Weights of a small mixture-of-experts language model, trained from scratch on English Wikipedia: width 128, a variant of SOAP for the experts.
Below are experts of layer 3 (counted from 0) of a mixture-of-experts language model. Rows are named router (the router's row for the expert), gate (a neuron's input weights, with its number), up (a neuron's input weights, with its number), down (a neuron's output weights, with its number) and show model dimensions 0-127. Each number is 128 + 32 x the weight over its row's rms, rounded and kept within 0 to 255. Numbers have three digits each.
After each expert's rows: "mostly gets" lists some tokens that are sent to it at least half of the time. This comes from a sample of Wikipedia text that the model never trained on.

# expert 3
router:154064092158132150156136159082090137134255126138103148103110129119118137156070170113137098075139125106148143155154103117147143090148093148069146093114124106074162114079134126162122124088154141077126164146128109112126168177195132171152158128138117119100190096183139089110109177081118110158086157188145107138116104121120065195094125131130177101097112147124173145131098168113162109091118
gate2:137131115129130159123098124148124162134157152164148133070165127045092111155110122125106125156090149145157163157055144166095183143088093121124124116184105087115139157155092146115179146121124177081182188156155154131157170119058150131133135143125110127158141131120167153132159125123112106127153078124143176211087172167179084112125149129146143104193128141053127029070121158152132107118108
up2:109127154105083142173116125139139122115095131194121118120181086131108111144111094157099140127116117148205127098081086112104249099146095102161147094086099081184137199191119128130136167183158138123168162132170163117122154124068126096136109084103092149153121142144168138139144081098090132146128119120153142190183119120150083098145097130128147134118127097062077097108110138105168052127136
down2:124143093153128127120137128164125150131126136168157093101099144152094131135150026162134085134157124147069143095140149132074124119159138118176144176098148179188148119143153196130132087120124185116124180139161155134168152133182140179091200078134113147096145138189140159168190090147051105085137063083131113119162128134130169149134170124122113106116088121162115095152100144194137146167179
mostly gets: "pre", "pos", "comm", "com", "comp", "cont"

# expert 12
router:145142084094140147152163120205116151108097129151119084142140126144142115111115167126171079136129189114158137160159132187102110168066138135165131129096094065165191092146075145149160180117087138117148117115089103131175158134109097146118107200104149145187166121095118069115152139131123147099140073118093098135119048181155108106115083115107138088117128081125172079175171112157092085135063
gate8:168096114124156226132144134087146116167118165112130173123134172116138113126118175181159104090103141120188093152140115142109089113086114078162161102184180117101152129125088119146112134122143128137156155050169090132098130139110121153103145125113198173100108110081130120134152101148118055168106085127130142125105178135154072194129129120112096109188097081157117107172102208137175084182141
up8:146074160131175157128137158080085163064149153158178190145131154060188110125156140128139116084133142094179143175092132146131105099122129121155180108179139110099037146082151096162156147125109158104156122121104130165126164216099108088096143093112053131128097100107122175149175125098191094156104105155119161164170114090129097171146134122096107112142163147099123145170122142185111134155143
down8:153147130066183135103048140148151095157094089099090152104128138149130152156167110143153148128106124134200116167142176100124112143207195096119154155130161145129148113163199149105138122181080148142132141101121115141080165096111142139191158100105220144104138186109113164123136123215072127142158072151104114118098146143152110136145143083166141159123167116127133139076135078096080147128142
mostly gets: "\n\n", "). ", "== ", ". ", "\", ", "\". "

# expert 25
router:088116105109104137105117105176146137072215167132102106121064146136132087113138100137177072102145083142156154117105169128125101140164112163133112082121140108104131089051099137175096180095069180114164083122174148169114074126219167115112099176076147123114136100092124132099124124120121135062111191083207153123159131125106121114139100137114155127158155126145145155137088120169135095089095
gate8:141223192109089111172110100113142092067082202144134154153098126144097101187122172174120159106151126113108168088164127117138123151171103064098178167157145198135138126130171089147121161111145135128125099138175138181062102167110153107126108158112150093089136144125110205136102099169117129136136168136130148093175194152079114120138109147134113086153147121182176140133091118114135182143112
up8:161026120117167118122162164143101108172190082160111113134153143111139140109113070080166114149127153127138120145102129150114128108126141177162049102100138097123131148126044215126147123156054154166116142098130111115149153107141077130130128060142107176143152111121149079116144145088131162091128095140146096125096067128183154168155157103146162196098098147090108073114171149160105111102146
down8:119165107134101115164133101096114115047095147057178146159114088105152148124181148115074146126133098122142120129106112133108141100171112137163127188169113191173134140133137061060151130101138116141163100114139123139116121153126138096161120093155145086072128168154119128146046106108105091133141186116145104131118164119084084103102181203161125130189150100099126154114070190152173143089059
mostly gets: "1", "4", "8", "0", "6", "7"

# expert 4
router:111123143125100116203158093122156090156187056075087137053062104100140158116162127161163070121144139160118089110105126130138125155123182068126173163163120127129116153117113142118147055098084101141101119128137099139186079118192124134137125109214150103133135131170152101099128151149139150153166084149119158162138122168160102109144124139102123123144161195052168171112115115074107086109105
gate0:183135144156152113106144125157145109061140101138076102106153110135128107103097127124151090133072134141126120112138132146132151087117188141125136205120054135123174183187104168115160100120097091211119167099197152105156154150150125117192129144166143109137144128119176164140125113134065056113140140090087105111071102081167097132179080193111130083137145099125119098145174081133178117102111
up0:167138185180165107146126131148185098121090094091080148133101119132110113155103157113121106156101092096106154159060134116139148070129122141187133142070126177126139142149085167125094105129079100172104160091088149165201184150171139116185123123157172134087153137123158142137133073166149109078093148141151091110063092110157137124147123198130124197168162140144096166171099191166128153116132
down0:098130140133109136117133130135156130211193185083103157170101111146167100112211112150119103148115127092127090132112198174147126115144136154118184092137154094084102115092120080142146165131144128096153088127153137149134097138137094178115152140135169163142146108110135106137182162110180137111124075141160184174201139124079197157114114035100142149104132095088179134161061169124116153122138
mostly gets: "b", "p", "s", "d", "c", "t"

# expert 13
router:082096133195154117115137106176128163103166128145117143139081114111171179152110158133116137089115146124142138125084195137082064149097116057135137194137140153146139099059151126054169166140116077141103073087147115105163072117147139150145151130055192120135121154125160101131184069095134078126133116110132143156152175168071134143139102125166090160125080148177095168097154153148094107143139
gate0:120109160066131114134175109136108135053157151103133148062129181141135155141118170131099110133115131112160118130106142101074109096136078088122135132176078110160108122133079117075114124025139161105156123079098134098126112135120144164040113157113127111100147142090105078190078110112095109043152141153103125136159111110122163145105111084215158085157135171155159151147130099068135161147127
up0:124134186142112065136139068185099120090155148133087097172098123159141146143127160135105085095075146090147119157178149096065110083162057105113091116133111123105121134101096171086149099056174124145120102109137151142127126117115066157114064113084172106056168164098109095138109111113146153103195122114092161116119128137108135089122087061147165131137116049156146163124135087068142121135104
down0:147082108162095142130124126147133094126100066140062065126138094084092134085136084117147148117098125131114099144140074120207139113138174131147071120100167117119132149086105137103176156151159118099115156116165120085105143110110182151168155077139162165215133127072140155134127126177122153149104080165112164064084098118138072097086129141083086106114180104079064171119108119146158101077123
mostly gets: "h", "at", "y", "th", "\"", "Sh"